From a checkpoint of a small mixture-of-experts model trained on Wikipedia: 385M tokens.
Below are experts of layer 3 (counted from 0) of a mixture-of-experts language model. Rows are named down (a neuron's output weights, with its number) and show model dimensions 0-191. Each number is 500 + 25 x the weight over its row's rms, rounded and kept within 0 to 999. Numbers have three digits each.
Before each expert's rows: "comes before" lists some tokens at least twice as common just after its tokens as in all text. This comes from a sample of Wikipedia text that the model never trained on. Tokens count by the router's weight.

# expert 7
comes before: " the", " a", " be", " an", " his", " been"
down4:508512511540494456556484498465523500509489554525493507532482489511478494495494481472500505524515482530514505535490524495517490539525512503507518548539451508491528510489496511506438465531491536469477506487510489471517476501484500523472501507508524498446540536526528490496451452526519482511473503484504501481490530523519461504523475496513488519488464514473445457491507427484516487497502529507492528444518500552490482467521468469551461526500481498507559514496522489503473532513518494484482514528500511464478510483494510491503532463509487476551513495470442507484540489505524465519
down5:481483510561489490514497528454523516476499468534430487526531529468483483486475502524523522452505474484516481494495498505531480490489538500528475475483494442498475518504468510500513514489505483491469508470491544547535491490530517453479511496492490464515502505475497499503518506473511490483480467483495540491551498540494432502532505557461527544492540511536502548457505499522490497525526449511526441471484549507502481523512506508487505522520511494478537527478477512490468483492520514491500485516538469556505509467521482457504512506497475504524486533466498533484517497525467504502
down6:532573495496535510518516460435473495503515482483499533506512500519508479476479482470501511513495542493507503457497519473463528524513479508517522515541483507488465480533470518500533498469525526526510509478487505535469513458517498524493450489475501476509516486505552545524517504490452500433479503493485466464510519514496457530482447489494486507492479537480515509489517482514529492482531542467508547504523525530487498497496495487483504517511478495532529499468528533501487494465453518466503525513512451488455481538516481461491529478492533495551514464543523464514503496467511481537
down7:476451518485501522516531479493472516529506500503488489443499510491496535499460486525500507476482517462510508549483507509494496503561487497515495516530450544510513507546470458479508501549493566509523480519481524484519513520452471508449535478455521566485510533488499518521480516444510453521486513525483466494511472511546497485519494512480460463534473517483507526537493545450535504510474462477489454513491499510500489506533497498460500466526470507545475482519505505483459506487481501486494488532497477514473494500525513482514496503533518503521543487499501518517440500504483519521
down8:478481495500537506517493446482540502489507559477497516508546535475475511513512463476471520510491514529496522501528460523499477511469512494516533532520551484486507510514478550463485513500509454462466490506502551520519527491476481479514510507484471519402507485501493537507475485512535518514466529466492529479473504491502479470515529503507503520481472459497526496474533501486531504522498531522511503470510556496511457505500488537546482492470495470529478460472491488502511503522510501556484472514513515526509477458518485475443461461524467527514522499476490494479509493549484515510
down9:479468512527510524508484519532435493509465514443506497566491453525535510491487516477508481476511539532478500537458502502544486496537483510484497512501543519489497477522505530449474495505518471485482497482476534491458498511525523544503492475520536537523528471527499486494525535501497453442490486514477512463527504542520484488491499523520509512508517454550488513504491491446513486452467500461510512475522464487499498517497474510499550526484488499508521518490485510503471473493536475506470501500490471485486511504476494470504551560502486465524528531477485498472505475475551512543
down10:496465513478483468496500487507467508475491539471533482499495459472525485487485494514474514553445497523526487490471467512485473499504516526512542471472450501459499438506506464485460525541521512466506501509486505499518528511499490509458477506500502521542481520490511496474556461550533472515550508518495541491521471514509464530507498500529479491487493510511493502491478465491535522551510505515532535498559491494521541508466506502473478465522481491487509470468498524445526555499471491527524459483528485498534461473495519516487555495540530484523495493480523510494526476532499513470
down11:475462480513554544500495502463521512522498494530527491463504500505516484512503482518506470518514495509473486500518569542487540530499503501520501472487501554506505463559489509434486489486520526517503529518523513515468470506516494501528467524490473510451455521478501492482505535465467469541473509463518478488488528535467476464507482493513475523508476495520491447488493573502495521504503514511513531486452549500556520488479483511468492476493498481489533508519496517473500475464494463488509446505444487494482504510523523486506513562502521512508490540496480480476497510507515524451
down12:478490449483496514531537512480508533496512489500560496476478540544480467421511470493513512480512540537517494490568485460515532474480515464476505511517488534507488532502474539471465499486498554491484505484474483491512484524497499496516544500528533474490526496475490492514533516538524543512494504478472475475519496509484508459540521499494510475525519520477509472515477481459512520451483529498463497499496470493515488521491516470509509446467472483517523511549513477499520466534547524512519504499483471478487517536513507515471496470534516504464473506445483474526465483501524541483
down13:508517507493467523517502505498490512501473500518534479536514515527504469514543506500495575534440503476529514574499490503482482518499498476523524471526496508454481487476527477485473458485465447482567498517469512502482467493470502518485505531481472510527483457518512498505491512509463522488537486485518504492500497514469508493514426507518547496484501501512496575496529475508438542501488518500516493486503491515487477465464522517471497475495566493474508495474502491501502538483478513536502534494516518522493534522502500487545537511472512479487506463490513469512454468461517517500
down14:502480528468523491505481499474511458498501472503481523487481493593466568515496517517483540542491513486542481488490499527523509539502516506512520477533500477485464482502492501482503527511468471477543465495493456447520498479499506491530466510485484498487523513544532489478479541509458464506520493460514520492493477533497480482481518554494531517484500523497505530549524490467480551523487519511536517451494490492512528525480501508491464476523490510479436498521524482472479505454499490486529534510458526509514491509478518536537503496517526487501451453498467513477487525502506456483

# expert 11
comes before: "\n", "|", "-", "==", "The", " The"
down4:480494566499535478519536471437512493488497520485462502515457481479481532488527473507496490563465497517486506547477525494553483537523546497500496508487484481517487471509516493517481545538500485482491511478521495507498480536485500487496502487515524524466503562472506507492491494529489510484469511538475487509466501477479487490552494540513504517469505502492446432489484488525473496519496516493530498470479462541515506509553482482512511507485476512479515505523486471475494530491549492472460484473556498477508500492469503473476477517575501512516491479452527537480517485544516497499
down5:482496561525516540509508489522528502479459514477459471483501498555470520528532522518548507481488543501494501491525477475514546500529509491520484495478506509473445488533458502511518501504492466499534511529502492495477519479490481505535511486507483460487546504528491480479504492551457539483526507487492533479489471504495489481512510528477487469468485527434488571459545521499517531537483554495511488484497526463503506515514517468534512489478473501495503472490512497481474459520520474513512436509544499494504450511497476521480474501524455484526544492478510486506494452505473499522
down6:468496495532462514535468504502464524516521497508537460528476479472508500500478497450492487515536461452490490527511468504500507502519481495503523494528490472496483443500493501495495482504496506492514477450456474485479500455497517439471515504477488461525517504485555487593493533544511495525498497498507523484496505513498492543486454573518475561531496447515503495497497484509528484491513493490511526470461478525537495523504481508513529515474517546490513518484498523486490542511552513481515498478507478468476468499530529528514512483480519501541461496476536497475474493518535518518
down7:475474536496481539502511493488510497503478499502472513464570558472499522507486507482483497550500466475555496543509525499463472502529502492547490472464542524479499487526447519502527485526514493458518448492499512510484490517526486512447508453462555506509522478483447464512487543492522481470502497475530510500489455516533497495482536529457455518510459538520508499511501516473546524513491496477466487479497522487482537486480519474492448509512505504512503485524559479529491474476517522482487473493497512512466478481491515541495517501521542480524519512524481513482478493539485509503
down8:506485450471481488507506469493556467485500492479458491513530513473489495490516550489552509520496536485513536504500466511524522485466501474511498495535548493495514522530476508455485539516491495488485527499493531521488506491497512494557511482499464506471503475498526490490463515533498522508453525465484493502441502501480515511507543531490525555522451480492534511496526491500489520510501489543526506467513572472504516522505470510539480474487519497487494505448519490483492545454499452534514477516491497499464492504504510495451494474466430491532512538489519534478458494539501468518
down9:471505478530484495573500500480485507517504506514516468493438457478509526528488499570535523494490537539464517496471532552493534510532472506497493523501466467508491478501495499514499487466488528523491462518512476498460488498480483468487481500507512513486515495568490489478510523444499549471494463469486511475533497527491515538461484487488507508523549477545500508504518490459500511471488493476517510532511487499506530481525502517506490470496517493481454502520501502492451527501517508516491442565509464497518502525516512510529542544508544463454492489454497467484495501497532478478
down10:487505501471451512476493479501512512460444519474540474531475494458478517482495560500499486564458509496502486493505480516487490457516512501518546517525496511461533467473511476498449511493545500518511466501501549496473487533525526488457489526501537510492491475515496508473535485531529479485504490468482498521514466522542501530514499496517477459452508496514473524481474469508535519513510480515545531471523510488538485499466512508486493449478531512497521514501534549480480532535511537502486492491495456501509449474482531481516536497514522494485484461516489518553499538534477479463
down11:452477505526546498498484478474530480520504511512492480466549509501489517485503451472460465491511476540434459485503555515522484514505514487517487441492481547512449479501476486476510510479534471501475531508478489513471519496467481508514478547503447542498496524543522500499515535500488488529499513505515495529502514502489485485520483522506478508482444537510502473499552525478510464474506522503538489491477536479508503504469547490519471510494542479489530545527507508552487506511502499496500507539478423486470525511491484489461466539500506510525534516524498545473494498491512509469
down12:505524498523506486526491498507540492528513482509495446521491525543514506506484448531490486537514486446539511534512515482567489485491538486518511484529480467496511526453490529491521520483489507503529496487505520493469499466520480539516540530485481479499515499491538520481490452510511523477501454491531484505503521511458477548471482504487500478500470515410523455532501491502506509504499529467489477500521482506448489516537470521511514479506523500503526480539516513502517509452541475488488532484442483474467536530503470470501537513538516510491519485501510454482539474453473490473
down13:524511472449528497472527476494494491494517465520508482509489489544467544516501527512481540518449488509562558490501464529503524523553483516532517538554461520475514480536545520492490487510484502466496461504494501484507560504458502520541487478479493493491488482486496517508494524486494502479495529508500484459498510507512439486498491525512541510458465511517517518528491492494478502479499484499445508510504490460467469508473481465480496519464522542473514505504508511477486533460458488529532508502519511502489488531478477495518515514476512519496483512486545518502475452446482518575
down14:459537513459483528505538505478517460560495529462534507444490511498449546509537500517476498473514470515549457482489497530535553518480503481494515513501522479480484493537508509496480482520520494500546509493505439499498486552494471492526485567503485455522479510504541493482483518539508485496527539497502509517482508537525513506500487513515505543469490510472524552501450496492481536534496513481537486460485495520479468477477529493492484457507468487485481497502492501521531485488514522459516525472484473523499500474470464517461505489488505495445506438494493502481505523498514524519

# expert 10
comes before: ",", " of", "s", "'", "a", "\""
down4:472506565498476486501510487472517503507498468519528498467507499528456486553476486493487546541500489509475534556457471542484515555514522442498493517496445506512508450487507530518472485495483471478477502477520466491529475493476490543508477519511485515473529534483522468530549516509499502443475538490466501494474547520532509494522513528481491533482507472461515482471516507510491491508457509470514479527501549476532523506511482510526526516460497517483487483479535475479495473508514479451495481491517524458511518531493534523499517477549493523508467545491504502466488527497478497489
down5:495474513492482521502474510476491499500475503490460492480554459506488516477502486505513493472497498512537501521486478521477471494503519518498519536467529495515510439541492518533494534480494507482456551511527487485478464536453471478524543487474523533472505526445457516480545474511540475485485556482515472497455471527521498494526521518499500497525493495509484537497510521523498484515497462525507460476477515454501525519522527470479542469485500515550508489480470518475518483506489465516437523475573457527503481531502508508500501516473542472549526499520482521492493479505505515536
down6:497509484474539479542460460510518489535504501520452462521460499527459513523487492528491459496526514497473519488535468500493487493503473450503521517553486509488513473522541532508470488524475494526512474478460497524489454528499539495525487486477498495513498494482487499548533516540458479499473557487466508424505513534467507537455513520513464465503544500489507490486496541515491463479466510483518542534488507504504459512466492489524532458510489493519517507493509537487474474548506489445512481539532498511477488524467521495492510489515502471551486529521519524470502502523505514500
down7:528453532490477547496486489508502491528490524505522556493511506493470517497449498512462517523523507511528507517509484473466438538489498532530501445496519518459527470462493511530514526499511523504543517503546476477493496476506486505500491490493498509492515480492476531513488527502475475524521499452512485504486493524492482536536521507530478463488465471528499540513515474463502457495515487491499502485487561554505520484455508478518475490533481544529518494516526512532496490485514490479557468478494496563489464529442513458513479472497489483479477505477550522529500466449470486488
down8:498507496485493472497513432492495483512487492520482488500528510530471456507524542490513510511556484521536544465483526534496509471506453460512528498497557456526496508534510523465515553446484496496502493471490513509479536482494491496552520457471513526448515514523540512482503484517478509495500514506497476461476469538527506527451512477489495490510529512458568488462501503488507498521513460567476527484469535486469459483521535524485504489525502522506488483488504499502521491513501508522480495466481503501536488510502503501454473516485474500522552460508503464468495479515552503499
down9:473502508503444492502523457494469525525544516474495495488521470459564513490502523525531495510514502521461471559491518498528515496528474526462535510547512498486472493510506526501512495506502500486519484496480506511479520462499474526452512498457511495486517472545472441472477523463500520545508476513510514474529485497517466473465484525494483505464516517500490523470508476459521508513531494483529472510512464523526531470504479507545503502497515492478523505465489554499479500465434559471488476494503469549491470517520552480508546541521515522498474492479481488478534484503480525519
down10:541502521502507450482540503471520504498470495527521496501458464498467506515476473544487504522485512495524466499501533457484496551512488517536500483549466500501490466503513495480494490504540454499523529496485517495500484524509510468508486505527490479444507495453503514495522482486480513515496510501542527474464510454496476484511498516513537532531573503466472535530506481472534505551523508538479518521499517502536497474457530489513438493483515481475498546453491546538537501505500481507499440480519474480505485494457497463527527515480525466485499484509521525476494534512514455477
down11:460477468510530500493500493431507516485504447536501480524493544519495496523499490495524419529490494484463493552542506520507468509507458484476541476527486539517516493471498496501509514499500505484519519509505539514506533525484476519541519478464486526470489474503474499490535545530477531495521482484492483507470506504508520505538499512485547501473502521489488461541551511526495510513503532529472484470483471452497517523448465532457476479484511465521508523482497512493515507514500480479478452503477480469510470468537483484504530528458551489489523515548488556490492524480480510513
down12:490498513501496541500506496525524484491464519495517446481467519500500461475520477521472503499519518506525450545515516504532551502452550475464542508505502534473476526462464496472517508483518482498487514491488448482469493480466503502531523557520506469499476445480544489509516479522564556478482524443479487535526468505497512482459505467497561484496512535457514459515494501467512509496479527508490479487504476524507463506526497520513533496514498514486528553525515525542487476492543474497478494479495485504514505512505487484446495473502481530490503539477522491496525514506478533488
down13:522458509480484538488482496479528496531471446463470486510521500523494495529549514553478541455471548502514522552465540492526498531546532496513531526545446514495572482511516526501497454509492488486542447443491541506495495460490521491518522521491503502511478484489511484460485531480468491489503493484492501454495519483526497475475503483489494507451485495502503510508481474530489492510487459515501507515523537521495507508482516469536505487491509508518521485555497465461470507484521505524485529482511557528489512500454500530522492506466492478519494489492489465459501513471474538511
down14:480463490475462462504487503490549489521515502473511528493481520505484517474495507491508498499536540510496509538537500575534547535520489505533501494539498524490502519507487543513490565505499492472533470472517488504477488480536511517500473550475503460503504481518498485470506491502537481493571469466484569508506472498480537503490482531426496475493503511498507484504541488487499503472508516502484511473509479477466483477472503483491497503493488501485473484559489481519484512461484466546497493510493506484486530528457490531526521493516470499490441465521503543489451501503539509447

# expert 3
comes before: "-", "|", "\n", "s", " The", "=="
down4:482458543531486507531517466509515539491488493518553462483460469497530497487521510473476508501490508532500511549452514506511485475473488484502535540498521480489488456493468513480485521463454487474500483519517513495474486512491541529527473509568562545482502515503533457511514490522538490489480492483459523540518510505487465469554487526467501545503486457475449510497511499473480491507504517487492517499555452543515498482522506472513501499482476500480503538490482490449480542538499528493536539500495486467525506502511501469531523491471484500478492484484481530473516490492518477544
down5:510465502567498486484498504511499569513503493503482489495520493483484516493507489509480529517466478498511474493504460537485498486453493509517496521504485515496480496519466496515469498515477490493506523491517481504512486521484504488480475480514520487451498539512511510456486455518503535504470530487496473467494512511513509467504529496450514461541443531537526500448551487524562500476481502479517528515495507458510476467499502521441525513522462486498549530484495511497539451525505493527469476477493514571494519525508459561478541523511520485491488533506499550479544477513454489495
down6:531556508543517490488483497483512531555499505550535510534528452491516466531477503484511474473511498490489491523499447486522515477491488475441533531525480487504483482467487528515501509465493470497486448494490491512530512480519531477474495454500513492554501486529532530486495475538499485468446504480471511490499500529499524518515474511504520529517513504508526508458496528513478480472540494494538503501497516510526521516525491512546528491475504492490488486451522520472485478540513515492504490477539474433473454473510508486509545530469498479540449465498549469468465506506497537481
down7:519509533505481513494523477519504517515492487512473495524484544499438502523506527516485472535516496518500477512508467544499500522491517504562499508500490545455474537475460470501521520493501523495476502494499482504540475509548463493513476462485522469480535479501480509528470525512481514501491521478511510524508474509497513517499514565485488430538483478490566494495477479466549442477484516452479506495561493553485479488457526520491489480508471499506521508511500478548470476516525495491510438482492499477495483544450468505514486522520497506512511513527522518459455501474503494522
down8:493514543463487471530504503497533507529522524533523454518518508501482495497567546517491505490492494520492509513520505481490497488504504515473510495469507522524498524520512486477488457556521482486551493506483486484474497452490454467474490508512508526512506492470504520573486491502550459488457554478487505504514453429480515439461522481494510537514439467442528495495493505489522482497484485486500487519471517500486517473522534540516500501537460514524504487477536501561479491534518521511474461500526485498512487528501512491465486498527506496474520523501469520487486478536473517479
down9:489477486512509519539512489478491483504470501489508444505505455498541543519501511527507495490516545465480516487477510531525491493556472514492510507495484486459516493537501483517443514496512510520489504509503522461448509455503526511482505517521476544477500524527498469497556512543505519481472508462502488505486485517494515501458511510495497553517509492544441534478540482479483512505522496521472511522511470467509540502503504529547505520488463490482420499486450571497484522473535487536450495503495485490458496488507491522484515540515511485486491505439500534453500503500525480489
down10:563469504451451498498484511471516467475482510499530499453479502483493513490485525459510502491482493496519464504509463475465499512531535512470497535532489504508474478508478488504502481501503486513545505453501534417484522514531522459485491518494505497460508480481521487475528501504528490500468511497538547469519477513551489504507450474447549522495519506541487466497497487531561499512517479481562507496517536477486517506470492500514492518480514471472545516468528539481529510521521514515464512503537457539518483504492505504508486478494491486503496463520534539514550475493487534493
down11:522515531479535508493480449509496438496485498512457498503520487476488478474519492516467492474483498540464481511506513542451509504509480474483502525492463515496445509493500482485469501521515491547469549468472513522510531498479472503502500480469553501530494491452537480528489511470500506552508460541525521469478485505531512500485486524474519568493517463554500499563483523433507510480515490552502454509477516505532542490501479494495522524502499504504495505470515533492494530488494502476500492510497468468498505473483511498487488551525509474515510484562552506514510488478463532505
down12:461518497481533533509457495463546505486466465514507467507466527516529466479502495464510467482551507538504476517509517485590505475492537467495485511493513482506551513476482503504510500483479539488501531447477479516518508508476467529478537540495504496522519482469550469482500466476555551460494498474497492463513472513505497455482490523493510507479477513520500472495485525472531492505497472502501485499487464502526529506551463520490523541518499518472528544530466505525526491515557472510475461487499471509488515504496484482471490505518532522481453518489538505505481526521472517494
down13:504493519496527488504499503511547468450517490473531518558511505536510486487485513498444556512496507494543500516497504476475485519491478512474513541499502517475515516531534483523473481487530498512485495444505481458525458484549503554472518501478485482525502471481547508507526470462455537471504500449534486513520475468510455514473497507503513491511489491507530526512527482496469542503480530582459519485507474459483485512513532479517479484516541516491502474535506529498473506464517519475502524495522471487517516515458423498514515518460515498477486468513498479517495507487529479511
down14:471484528509501492509524522508533466516526496467502556472466506541481539474490479522526477505525494492504510487504485504470506586522523509530472500528514453470484480518459538510492507502468499470524476457485494474493510500514462529485494513495513519449548488499477489526467521486515467502559472469514554475491491529552468519483533528506475514516486487471531520510513464487493501496491534461473525465551471519486488539481487473474478498516519508506458485527485496526500477499508471481505513502507502520492513495467486515525515476538515512489438463513479479547489550472525476530

# expert 4
comes before: " the", " a", " his", " he", " it", " their"
down4:554492533512459518505518453529492480481529537484518502488465491508508484500505492496512512474492499544485533520510504507480454508501519464503478522537481532498488443513514449471476494565508451495521535508498475540537468484511522556491502480535523505475510522470541510485496490509495483517475540483483469499531533526476460486489426506460476497500506501551474493526517479526519511532460516500516476534529483484533526496536518463483503521482462490469535532446519462527462514524525503483526515492521482513497525527470508482495503467493491484503463511474504506477506449516501487491
down5:474459492525530516521483548490508503507529457504522495463522523489516518526480513450554525436503509536477450484496450490493482512547499499505489484486522513539460532516493496501481523523522563488454493503501432495531519499520506510518508506486493487490478517507484524440502493502493527504482525467519505486497490490499469466502550511522466519500484461553511504495528475515531485504488477526500506461520494528533537496525528488501486537462495484484486525482477516485464495513531492492545487483460464518487482527488462459482501501503489449491483545472503492476502520542531510560
down6:483538495505517498499471513473485486486495520513534470477473473520501511527502466513519471518492496509468493478541500503499541480521502504503526510501474463491474515462501514481473483466505468511522481475461484559479536486552511508505477486539509551501538475527572540467510472530487506450489475485493454471513485537492493539512518529481472497487550482485514504486506501521518486479482496476566536524495514535508518512511486534550534472480505514484489533434557476491534497506501484430492483487499493481483502533496489545486525520482500467462495457538490483479494480523497500509
down7:500466499494527549546487485451502478532525495478507499527513540483488482516515503492476471508551517458536489518518530518438466509515469542528521491480444525468501516509461521522510476494494501456496480507535530495532476508490462518502483485442515511504532550502476498544494511491514439478464521499509516491474503505520488504520483509461496508528455484508539474500475512446511458486541515475521523481497490490469522491497484529479459490489479491489479510517488509515489495535519543514514466477475464476473466471474530510526511496515535499524522554534486532514488503485505558529
down8:498483497434511500463488452448506437475511515528503496489521542529497510478528532488547483526498494503496553505527483548521493496484518468533505467538560524498537522541491546490457490535495512508519520510518547469510484499509512473531483509471454525436529513481533515517481485496519520468471528483480519486471487484474503471472485488481502515518474481478509489503480503501523482515510491524535494464521548468480492503496489524520498473485501515514522460466525511511538517475505481530502477480486478483509477484507509527451491480478454547518542482499541499467517464517487528484
down9:506521491503492495516505484456457478486487498503450480491468469482511544497506529525530503522521526511500518518482519514523513520523487507510513509485481476482491484516508476452501504471476517528541487470497530516466519542445474492506486505507527525511490520542486449456511540489500515478504434460494525480538505530499519527504523500486472531515527492525503557491483486444508524476501505479492518487514482540540562496489478501504525486489467458463477473491483535496478487488526501513485449542503475448471512524536482534498587546531507492480488522485456492479489507495520499505
down10:543491498528497502468492517515527525522482462494514493497506508477502502489472494451491548528507511507465496489533516523472510516476516501486509508519500475488507452459527499487451493514486473473488487500476525486514517475472534461512475523474482547522448474503499494471456484500465470494465498522470528505454513536516453494494498519492521512494522538515496502507504498527520471500543519542571556502504477479531476504455485517513469542492489467479522515498492578493515549476515472457493529481531499509465456527520555475517509523508497498539440500488501517512533492522497481494
down11:535509517500565523485498488500497497506494459502469520475494514550527487502491477518465477493566436490478490519473549454505490526469488515489460476510517526542495497515468531495494511517520517496494534474515523488430516505511505464524501472501473534485489495504511523496509563474486503521507454484486479512470488506496483478495510522509484542498510493521474519500491575500495525452483499534531521504484498488517490524476514515479518506517517471499486508503503484547459473539463470533508469524454455485465501483536498487493516566499486505456501513517482540462463513493522524480
down12:482489477519540470506501483503500497516457465521480438511456506525500468439515504524504468471513467482540516495522520450516487521461523500499513528553501530553519475522459506515468486509495505521519476484486438476492474476467486529494539543511539517488471496501525504521520498489540522533473511479508476505529486501535535467469516529478538464526479510468517503498512495501510526470478485482508520536494473513465506466484532543455497487510547519489459512489502517520503457483511514534511500508498494515494474513538480495440501490473516545518512553487480479526462526523513493473
down13:526484504494518497530504489502521462492496476524530510513490467536513495469503513493478569528456507451498501563521489525478521522493448525500506482500443487488502490519509489511500482464510457503527503512519515498517480453494534502546485484505500538521469464504491492496524544540472537459488500457500498463497521489498507517489430487502526521526479500517533529523505469512474510503508511511482502550509495486451496475490467516486507486484570497498507526543468510501531527495520525495539477499492483521465489487469504492542515541502476468485527470453498437466474495476520520540
down14:471513515486492530498504442478530497476483494471504514516506490526475523545491482483536467550533492499494457490505513528549490539485516517542469499477476456462491475496517535553474508503473508478534507522494493511477442513500498487513515562512519515494482533551524491504514461508482495477504470444513492511472462491484489471479489494511514498544501514481527516486531473505498524509519494510512497489514514468516485520469500524487481501521459516496511478531525474481512510512479519507500500535487522513542518473449448494573518502541529505486432434473448508495487521527487493495

# expert 15
comes before: " |", " ", " 0", " 1", ";", " 2"
down4:481499523521455485511498493490535496483512459498478501535484472513490476545480462487475488536481509515495515543477469486497516519517531500485507539519524471478494476471530507546505461539432452524505516491482484485502476474535517528545502501522500505510487522488494466497534500517483507445440521496477500467516529517513495512490515551486465487539506514486510447458527513526450514498463490452528496506493512490533491469567517490517535501466480496465487480474508516514471514505510543460548528459518487511490526494480506495484539497536536533542490511500475515470507514460508516505
down5:509463507528466502496581498515514529467504476519512501466511520500503475528530484490484501456525494556513484490462452477544553442497530510509501470473542526503526491507513486518515502474471498518470470482507479488491522535481503462495530467491488513527497529555494482543496462505533473487456536459500516440498473509498494492514498541543501490532507507505513490469492529517472511481517502478510517471549498488520463511552502501505503522483463484473514483478479530472508490517531503526506516486495461490489461460511500504524523504445476486509510503494521499566540457480512487497
down6:437521480420555512468502533469492498500472520537512487510485511515467514540499486479524464462518473484481464509545505533534463485501506484490504496537507475542505544519515457507491507497497466457538482525482484504487543515461550498501499469530497478480526461511481526493511485470466502481474527509501485499489506495468519493464485526522483523484504477464540525493513468568487509480489472497505489530529494521508496515505528520471501510484458498457546518478515477518525533510497549498501505519513515503517473511477494490496486497471540446503484434510522533496531519517517522516
down7:502489529462487519475491461500512459489539480563485548502477500472481507508492495520490493530514489494564508491532519504488427500512528521534514480505507490496487521464493514525490510534502514486533495447561488510507448552497503534514489512466499474464492495503456509516477508495503450488553497457493480520477488517479495516565544497473505493482496513481501531476497457435548513454506505485482465519463516542502483518544485459492475500516494510523509496526532490517479494532503500504524449480480522481481523473501506504500462481502534520480534496540521528497491502492500475522
down8:463512460505504483488448417543488451482505497488492502475561516534509507470513498483558504519518498511505506488512511527552483517480494511476522492489533480490476519528523525476462486524467506498476480512491509500502481512530513458495495477487465533477516466498505520500531450508500465501489528453477515492450505531527535467527494512540502496509522483506538489516532458452551504535519486529494486469520566484525494506497522515497528496524490519493497482486474522493507505513525470514482512477523482474514457529526484484414510501484481522559507478510492479476513489521486508522
down9:478518488549471503548457521505463475478504519471501463512537420520467518509503506490499459500486500536483507501520521504514469504501511525481525547513516472482556493496536486484502466529483535488523435481514466480485480463492498524497519505524527530495474489536485468475517500494510533498460462498489510451494515531545531480443492505477482531485521471537498525500469495467492496475526511505479486534534539511499520515550474515527493490480504467484506498532529506477506462476529513534479480508501510526491488488466490493520551564516529502464473522452488506489513483487532499508
down10:546530523493499511487532507487487501468481504481488470487454485436517483477461534516485515520477510497476464487489463514482491468492496494471535521507451498457536466491529487517448502494522476503543469511508531463495498521501515517505489514482490536483465490496527456484522504516512486514505487497490534502471474502530500524519465492517528514465553516542506525493492516491555491528524460485538504486528505517513476509450497508469501461513549501511515558474518566479511528533510485511477478494560473500495442501513537501496538515484529471477497463531498547504497511512461483469
down11:484488479511498488519533524480483506517480493508514523483518508567517499482499487491494486493531487495458516503508519504525502480500487525479507441475512517509464464446460467469489537516525476524478503486452488516457536495534490483502471502477497555519489479519528530558485522482521505466518461505509497444492544486485482520524504545520518557495528505514470473500483544470506515493491550516496482486529479430523522536513489509481465487494528523516497543498469531505480526485489490509465461493505452518502503498553499459503509568502486481486530499491508527494477521480516475454
down12:514477489554490538530488480492526480460468505524479502463493521511531458450517524510491511505519493474491495525518534535464551497500497470483520487546477501530478500465498523462499482475483534478475513486482502462499495517474457489530531550545494469490494513477501528505491522526483508483479548466482565484521492514487477452491506551494516469485460548476544447515487504488530562508457501529530513482483493552505532491488506494515499480515499504493524516525516522522508500477535454504457482484485464514502498499519475503480486498514473488525525485511528458495488522507438509515
down13:462501487503459463513484531477572506473528465511510470495503511551531509504513520540516533507493505486493457560524488484486490521555480514466502567503441495541513490498488477509476492466507453476464443497487457509529514456537503517494500449501473471503481482491519511495516489505495514514511540456539469452510520491500509488516530499507480467515514486493515522489536481495497519497509479546526491478509496477463530540513527459481479483489516540441518492518471501473506513504523544511504479520519486520499537517498475513518525525461531477509510501516497520468490465476480514504
down14:490519529490465524515493531482521505512508490516524503430494513533499544509515527489498510495507473515491504511506492517512518486434547497543515460497469473490491487503470514511524518527507498524552502515493539526488519487496525493506503554477488487436537488503489476428473544498492477472565487482498541538485476524509488517514491522478497522477490498483512481502499509518486531547477533461537504497530525501470465498530495494448441511503502466506473473503467495531477487470515489484465544461497524532499506461492488489522491493483513517466506437533490509529486533505503467454